Weights of a small mixture-of-experts language model, trained from scratch on English Wikipedia.
Size: 20 layers, width 256, 34.7M parameters.
Experts: 32 experts in each of 19 layers, 48 SwiGLU neurons an expert, 2 picks a token, a sigmoid router, a shared expert of 128 neurons.
Training: a variant of Muon for the experts, 264M tokens, 8066 steps.
Below are experts of layer 9 (counted from 0) of a mixture-of-experts language model. Rows are named router (the router's row for the expert) and show model dimensions 192-255. Each number is 500 + 40 x the weight over its row's rms, rounded and kept within 0 to 999. Numbers have three digits each.
After each expert's rows: "raises" lists some tokens whose logits its average output raises strongly, later layers aside. This comes from a sample of Wikipedia text that the model never trained on.

# expert 30
router:485445489521588469508538448468514513546462555560558501486498569530528477453513520467503523493496479512473537453473547478490553454482451475500420467454523553458455458548494508550519510604487559
raises: " ", " and", " of", ",", " in", "'"

# expert 22
router:500455508425603481451532483549492470500497541564505399508589514523544474459434495548466434504497484523450460508457539415552534500475446469442505535481501498491462452548470534516519526578517484
raises: "1", "3", "2", "4", "7", "ever"

# expert 23
router:505542547519509505567508404537467534440557480545499487528535602542520533528524509458537548470484472540486521484506493517541425543451465552469486481467455529545489503563472588513497497507490511
raises: "0", " ", "-", "1", ".", ","

# expert 2
router:576506574480453511489507456538469511496448483596500498493492454521517500463434477566522522544505573498492465464544476453545533518460464435510562451470492505487528487529486496546548459533472581
raises: " the", " his", " a", " ", " their", " both"

# expert 9
router:497427509430536508528489501475512532494580487504485416519550543554578548506458506548574436496533513519386489532543523488515464474483444527502459517435481594529550481555505515552528534485466515
raises: "or", "in", "an"

# expert 25
router:432520522499450447470551426511468488422456585535551446484541448548450530435479536528596475423476493577492520517481524503487407577440455563494470498515565558510444491549502488464500465584464537
raises: " ", "-", "s"

# expert 21
router:497487479531602524572572444535530536497489509485524455449478527531483520506509495547538454501533523540505550470515522505541439482500459509457504517453497545494510459555534549540552494500494583
raises: "les", "row", "rib", "lia", "so"

# expert 26
router:434505545458539452453538442469501525459529466470541525520501460518514471454461495485528447473586459528452479504584529479552524509439521533436497458546524490465500439551466504476499517487498496
raises: " the", " a", " ", " his", " their"

# expert 1
router:497544514474567473428513441481548553452478515497511454465530497559560534515466499514490498505506452560421478498558453393633519512441438479483440461469542561461555463539497527490505399526438536
raises: "0", ".", " release"

# expert 18
router:506442497474547515542519470545552550467507520502488464562570475516523498538469533585497427475517474525471534453531510420532482454411484499514510448500556535467494472517525511501531529483445514
raises: " ", "in", ".", "ine", "-"

# expert 17
router:472466578505528487484602486515515526476520526536533482535533527566522546511529540496498495481516484540490512446568524478551464513492490534510479465465456503486513469475497559507496464572493559
raises: "'", "\n", "?", "-", "OS"

# expert 27
router:479525492468581478506479460511547488510503567537467481439476536574534506447523547508508489478571523513511564464459551466464462498494456473500505513522446555539563480585483491567436458615489561
raises: " to", "arch", " "

# expert 13
router:480469535473542503503567478467447552506523541504499461495504489523534435461507503580568510486551450574511498448466550449518419531482507461527536443429599500483492448542496519480525511538438470
raises: "\n", "|", "Other", "===", "et", "John"